Weights of a small mixture-of-experts language model, trained from scratch on English Wikipedia: 34.4M parameters, 80 SwiGLU neurons an expert.
Below are experts of layer 9 (counted from 0) of a mixture-of-experts language model. Rows are named router (the router's row for the expert), gate (a neuron's input weights, with its number), up (a neuron's input weights, with its number) and show model dimensions 0-223. Each number is 500 + 25 x the weight over its row's rms, rounded and kept within 0 to 999. Numbers have three digits each.
After each expert's rows: a language model's description of what the expert responds to. This comes from a sample of Wikipedia text that the model never trained on.

# expert 52
router:546550508505512520480453502500502475514520490533453497452516532472461530483523513482468523547526502508463472504517501503476489481483548483520483514477514486565532469519490494534532532525461481512491482538509511485482429447492535526467504506487536495516501506511527491496529468483514488536596501524510474522520512480455513470508476444476531488513519495502524475467506495483502522515501516512478519521475524483475516489508455481504499472502491481546444516476497509491482502476524511527492522518489527478494529510495507511500481504519472508516450450503483461509490499438514520476475471521494519477500518512492510521513518457462518457495462515490481515448489513486482481491496
gate0:528467492491503491495492505510462465524495522493465481500478526524500513477495462525492498516476459485477471472502542481479518479496534549514474543524494494525484480442474494546527502475506511504467478496469484469512515483501494531504488466519508445453501535519454475476488476499490488515497529496482485466486483530450509503496483495529509499481530478433527492515530508468457538526498478487489501510525489497483480480511489507453511518538538498555490499492518486486492514469494492571483470487457520489527513508521463558506474495527503510495524497508543491500506503451542532494525510442519533471506523492500477429479537489464522490512496516442510488453520455516499522492511
up0:452519494517516524503473531529499511504529528518477519535531519487491546516485482497464495509519540475507456488512522516500507549520502467514519457509520492472472519508476524501494490530498501530530521442489488505523499505527442482463496514513489527546503494446515510495538502548524464495477532535527533517493510504499519494526485521515510490488456525578509517516494483483480472449514478497476513441459515499469496492512514469523463547474473546474527487497508533527510499470523511461522466496524455520453515495504480524497503537467505519501510471501540523517471494506511476503493497500521478505517539484524512461480498453523505493455537488550450488519501562515510498506499
What it handles: Sentence and paragraph ends. Sentence-final punctuation and paragraph breaks, such as full stops, closing quotes and parentheses, and line breaks before or after section headings.

# expert 29
router:556510498516487490512530528464491525474497475475518501480523491493470501545458515463524517512483502509512483503520472533475520491475515531481486460478461514501505495519498548471477482501473519441516481477511493490519504491458488470469521453458484513471495524461475489517494502480508472497605475524518506470521496498500512466474506475518511556535503476506515485458566508537501526518481490504473492477534475493532508539495544507533491502502476487530508501521510506475498491457516498510466467516487507502481504498508520486489496527512459507486492468459479456508499521526541527475497492492461544498495462479532477555560476542470495540499530455494466499500479507480497490524474
gate1:494506493521514495497483491459519483517484515480449584459518472473509448466501523516480471517516473518451497519465531512516515512472516529499481485508482509524485497514519458504506429520469490492495497481519515509533502506452529455519542459507488532483516504501508483513458479470524486518448540488517493502506514519535483475491508498504529506525506519547494495463466562522516512491454488533548481504504517530463494513494508483548491521537505505507507481479496497543490509544525536508471492515496496533464518445513484504490459494543512487495508517554518542463520521506506516480520541509485493542479499480512494472473497528521481468495478502478508485505457501567487487467534
up1:471517479462489522516484460479504462441506488479499494485504491485474514487472511492525508470475496486467516459503521460480498557552507471498486456512488511514475473502518513504547526521470516448513518479496545514533512500536504504536490530517463500521513492522499499519523484522521478541443505519522495473471479526511453466481500498520500504541525492540444503528467510524543506477551468494511507497485488526460467498509538486486532490476497511547482546489519452537502481515539511490493489526469517491511508467523499482464467464510477473525520500516536513470514513511540488475477554481492474483504511502459485535469480501531498532517509494518453461514510495547552498505540
What it handles: Titles and role nouns. Job titles and relation words before a person's name, such as President, Minister, professor, explorer, daughter, plus commas, pipes and periods in biographies.

# expert 28
router:559554514519567531523510509486499499524501484482509509460536511473462520490480482532507521493496497509475478492486519479509509516512493465503553513519492503503528488496497483505519536495487476487490453490498502545482429468513474525511528474517470535521502510489488502509528512492495499450566481479519450488539532541538505533495522507472492511475510523528514463515466494524508508516577525517499518484454524468499481525521514490504498510525488523469478500463493503521527561528492501470522506507459513505484491533496503496494515526532446474524535539483518483514514478484488498481482542475530490472529523429507505545483475536467473488491466474540473517486516508494504483524522
gate1:497542487531541510500526530481508483504503486503520470482469533489536491457515491483512497532507530512529510488515554452501524557496486525488511501461482515472506424506479494493490484492509450489467461486497468486523497489533504511507518493530447518499517520517498536513494514475520488494543490511489495461493508508505462462478524531500509493469466532500504498516463571522498516544493522442490559512526521470520475497487453475448481482502483515485484494445500493486512534512465523480498483503490519515492514531497507520509475467504509536493493529503485493529505496496513496444457431553498504523480486523521465428479533534481492491489521480518523513499536495500507550489505
up1:504496497470505515501453487509467532478468487527497513480536487519529533505505513485483491466541473463482485539535531558503525500473487495480456461527492508517505506531534504560473487538526512523549511510501456495467479502436441528502518496460537518496454496493464500526455536507516496473455544491513529573523472513506464523493516482498487521531485460516484524517527503500480477532488539504531479487501505504474538519497513497537515505449476502464494484540480472521463493481477515493482492495520517531500509478485520487546517520538501499455513462513511531478506492496494468516490479519481506503500543475484502490515549497444497505511548496510515531497539483530506504482484
What it handles: Clause-starting pronouns, conjunctions. Subject pronouns, relatives and conjunctions starting a clause before a verb, such as he, she, it, who, which, and, but.

# expert 7
router:480449457527487550507508515518457508500464545522547533510485487523538490463549499491539530490473526511494545534479522530463468485498478489505494510497469517520477516500508501546490474485521492544514545492509512547500541496519509527515519527527485490529511469536496512547524484489499496526498466467505498495498516504527478562509511479475522510483486522458475486555521529555524535478463526494527478461526471517514541545538456495490490494483522532469523491515487477490516492528550448469502533496489485512515522513517512521523524476482533484497496486521528496528470537512481486493494501486517494500488509471479500499502470502499510479467457500480444469526469535503497457501459
gate1:498510495517486521467497494509460493547489497483495523490446524472531466521514510532496487500513520486447512483457517511521484460508483477457480533536504540482463475482541503554476475513568549512525513483524523492447476499499493508469504464461465481504466491472508527531511525564466506481536529469517458509484538529460503505515463488493506498531487516531504549477493476472489508521503542526480490503497517508489554477502525491559459486451489524467473544535504525505510509513494547503495517530499475485501520495523482494529455491504493548494488452475520539472508494517473523450489532526498467501527498508481520468489476523517518512505516492509493512514491496539517509491494
up1:493460502491527444510477547487497486469493472525506534521531483516508508521461531501519508498484468510507518553493541492477521501472531508512498532496530466506467458516496507461486537482500542466493470509479455546527488496530517509533491504543529492516528532543486504455483506492521507524485508504509527493551510501497476469438504518511502467511528476500495488476487565518479491474474476452505546462499507466528493512515471475430527520514514473563525454481485485500508514461480497549510496489511528526520492505532511479530496502473551537518491550443486478498512518489495488510501448501512526497489539498519508521488494522502490513463495497472531486490499456487489540506485
What it handles: Digit-group commas and quantities. Thousands-separator commas and decimal points inside numbers like 2,800 and 10.5, plus quantity words such as for, some, most, approximately.

# expert 57
router:472481498561507487528543519493488471477470511474518475500468522516503511479520500515449515488498472523500509533510482533485520514469507473523544513485499498521515468515521531500520443476524465559541489470514540514518487476482503487505462529481526513479522496564504520477489507509491470542485489519523527496521523532527481538496524525480457474538543541491472559531525493486526550457460484485528463486485478510507506528471467475529530502520506497496478491480473486535495482504481474492500525514529523543492496497479468499530497551513505477450486483507536515516485475462488523530494529528485489508519491482525441544494562542520487521475501480493488496522528511479508488537498
gate0:499543510535521542485490507480494514528467544530492454496485544540473501503476522516497459514521495509502524528517534494503480520496475512506514546455448516534500495475480526511517471467481539499554473482520505501494453470477493496496470416498482480475508527520480545516490499467492503513494495560530509485487504521492501502436491511484500526543515528491523510482532525500477562453490538494464482505518461501498548478479484473480525490502489503498446482486527503490546509508501524497481497522503480536502498473498502485525546504480494514486537493465476525488509487455477512496485520507509452534482501513509484461544478551502532474488508497505487479454519547468479509544507
up0:483498494491476486492498506525494511551467503538436494469464541513496467495530495530476524515506516499515477514503468499528490544501525494479471478495513467496508528484503532510514495475461523472538509471507493516499441472513454480488517465477482485534493543482463519498472526423502494495503508495506539553500463503508489488489519495468468465459525486449559487510482506477494478494471512536495491533495508493544510480484527489469505492493558517543456483513512520480487536494466472498472462493451514466512479521514486506513536531491482525552497514450458466509506510486527514522489480497547470531502511551473501501494472521529538524458497511528456496498489488461510512500509
What it handles: Short i-syllables mid-word. Short consonant-plus-i pieces inside words and names, such as li in Grizzlies, Gottlieb, wi in Meerwijk, co, cri.

# expert 6
router:498566545465499510515498522517502518536487512502483508468461494508470522478501486467503552467514499505465507445483508515520495526533516514498474474513538475523469515454468507505496497484513512462461506521486506521534524509491517478477518498503497498510466555553495509501507461477530503529596491525455483467501450491512504520526532516486507488484491529503497493524551513499514482496501492477499518540544556550487485511481524501499523482516456502534517484507501504529527482507456484494545440525518512473475462468486498468443507465499528541483537473525480473508516513485509507526525447477497474490552516511473478474503469485497512490506507504519496498463504513474528497511514
gate3:462529521502478509486498462481505545455500480511512461477480525446486544511514475468499458500500488479499492501557469519515456513477506536436493477460506499486486476483508534523485534458522517487498500549477494491527481527413484504481473478454476505519499486497479522500499481477491517454522529495500527467518490493463538465456531486470528519484550494498556494480502499481503464533489537498491494507476535530481531507458532477483518527483513508471523503492510437511505526479498485497508466497503527514471529510524496491525528486480500514466470504478479474513496463492515504487524512473529473508480497498522523515536493483516453530498523466469462496501462497488541564504494
up3:489487489462521497492475511512502488517489530478511525476515504508519507463497497514505506528524501477496477538478494490472547492519477482528494522546517457499467503534538455499482508539457509569512538445483490519472513480562523497539506521522503541529492460522513500503476521560500460506472476506482516521495467531473454507515469552519496494478487521496473478503491489514480487474528461503522520482533528487527486504520492501520485501509457497514508473507526506474471472495558516501497488483502480518511522500476493524463452515548514512529534488505540501519558527495479523498478510506501485586508529491489457479491500470488511473503490497520505529533523471491475448533564
What it handles: Place-name first words. First words of proper names for places and institutions, often in tables, e.g. United, North, New, University, British.

# expert 51
router:588459502499556585436549573461568509506481495519530506523513473482511492486492511481529493502465477536524512542495518523489499516529520529450551503509516464486479546520469471452486536498510488477525519506492537485538461481487482484499501547472471493497465499510479473497490491526500483511459498446487474530499523493502488521517504519522528491493486485498471537489482477500512491506475517492487521498512519516488494503478474502510501459505504511519439497490516487477470496529488468482464498507464538533476460485506514477506534467491531504461501492532511507515515518528502502509449472485474508504491489486486490481489453476466502482473495503499493495455517495490494486504474
gate1:437507555483476498483461486498483515484500494501515501530503489499496451481506509520474472489503500503453489493470525514520528523527506497543457482464532517516498502498536483499480510483492518502501462518527514479481525478538491541550485508562469478504493479465504473536468485453452505482504500501521509477513447530465486482519550509470451524560486489461500503485516465492530466497492499524522505515483528524493540469531515491535509541552516480553458531488500519512475498487437535473502495466484511490482452479552482531526488494493509506488466503471537482512520513521511499498512479476503459509488517486527508525516485490527532514513528484511501490451484496516451518467457
up1:490497553507476475522482493467489518467534539537482518497483497476516482481554493490472536524516483506526517458519525486480490443523481528523480498544478529518514490535480501521509534494492537468528501486475497503468515520490509488475504474496496497506496562508509498451518465474485492486552508483541506526507485477486522452508487522464505499511479477449468493509485529482469509471467551503486545532485458476501496535525472508463507527492450487490548537522519480538539477510483535490490515484487477510529481491514494467520505545491509472515510504505502508499531466448484519489528535493522504463520486491488497513488473533517485550546484507540481471543504496455483525562464
What it handles: Name starts and odd bytes. Starts of names and species binomials after line breaks or headings, like Gracie, Eublepharis, plus byte-order marks and stray bytes.

# expert 31
router:510474511531497515510512494450518513488492511515512501522458478495488540463485493519516485497479488467487550505531523520476491452500491535516514460504497515489472498529499431459464462513501496524511529498461520476535483461538490517488559516470464489495480481515509492471487460537514480496483529497472471515477494464520469546479534450454522501534521496454456484502454509483515522507487483518503516489520472443504492503538483494483503548516500479475455495551487483481501482523533478526487461519485475463490495488504502499518465497497503483483507477538476522524460514536500521521503507496526539504488506488509457510510438504473433488503532516513501499506509497481561511456545
gate1:550475508526506486533514486472469516486479496514491504503450524522493485457485534494486466521548497491511493496481457492540499513556484483500533486507473465487500505527503471481484513532513513537437510539513507492515461487524476478460527518502486484521468505498486499501478493537470511531480500520580468509496478493509484471522528544469522507470541490475521523525528498445544504462518588490516534521517486461540506505493523510506545493500530489483468547468498508479495507515494509504512526481480487483503475530481493527467491545489501491502515508561529469491443459538540480475503507486541519488510490483485488504459494466504495526525484470494512499540531497502529483501507
up1:469517454487503503463462481483529491481500527521459498462508467477489518528526515536507521475488518473492463525486503506494494470465502535499527506458471506488523542529472503471462498538489483474522527525429495500514469514488500506477468467507545533481542488517512472480543527519484510524488505532514555462504504513517497450507493517528490499502559540512468493504493480561477467525467450506497531460512502529490474508518499478502472474488487483512487521462479460504516536498501492546550496494509428523483527509485425500503522491483504516494484489465537519504493524484528509494479498507453501524506505458499518479535506478497496502463513484492538474513467518517498550475502
What it handles: Letter t pieces. The letter t or T and t-containing word pieces such as ont, ort, ett, int, often inside Latin species and genus names.

# expert 13
router:555560513488560439483472493497499504486519475536474504476442544490538506506528511479531518494521486531473491487536491484502496535514476517517505482493498502509546501525489492517465485500466505501500538519493473492497524472507506510486520492479509477484533519516490503487571549540514494511600491488490516486490467508525489466534486526534469504484516508515510530486492508523470486490496497514534525466515509518497475522459487512481512523486481500514526496476509515516501485463489521512474535471509473515480497506453465521510555524479453480504532477520474471474510470480523507511497506527544472511533493504490531449488511496518520483511546520558489478507472543566516501532500
gate0:523522470487524501525536517495502469528486482520535519482545536492500499497502488489486518543537499535507479527541506506506467500503497478513520527496489513509459441539506465484543516476457534467480523547470458534476479518485463500481510522510542459516469534503510521530525472517506487462460492481528480456524537517496510488505459489482505511514492549502514467478477507495506476508456520496464521510509509503555531506455505486498492529530517484471488511486499458454513475474479510504468539525510523490462489500501528448498505515491486517505557508498492453515510490497451503432511469494496502472524506512492489521497511490524563516519466474520526428494477493513505545498485
up0:532535521523534508502517534465519516557511503519505500490522509515520493496517459484485469531511511521491484510509443527480509515542465466467521504493468535484483454531489486458484535485460500509514546488467463472507540497500455447505486522541505471493499528477526537505505473527509542459509499478498500531475542503474495430554514494471495546538511533512511512494523488487496505530500524480485514486491510518498460477473444484493500524530500474503484507498529448489505480516514537497486545509524492512463491502488501481507467531445487517481502495490499472496491533543481480531525475487467491503504483497513493510469474539567525486494532523487490440527534514531532493480489
What it handles: List and table markup. Line-initial dash bullets, table pipes, heading equals signs and blank lines in infoboxes, lists and tables, e.g. "- Died:", "| AllMusic".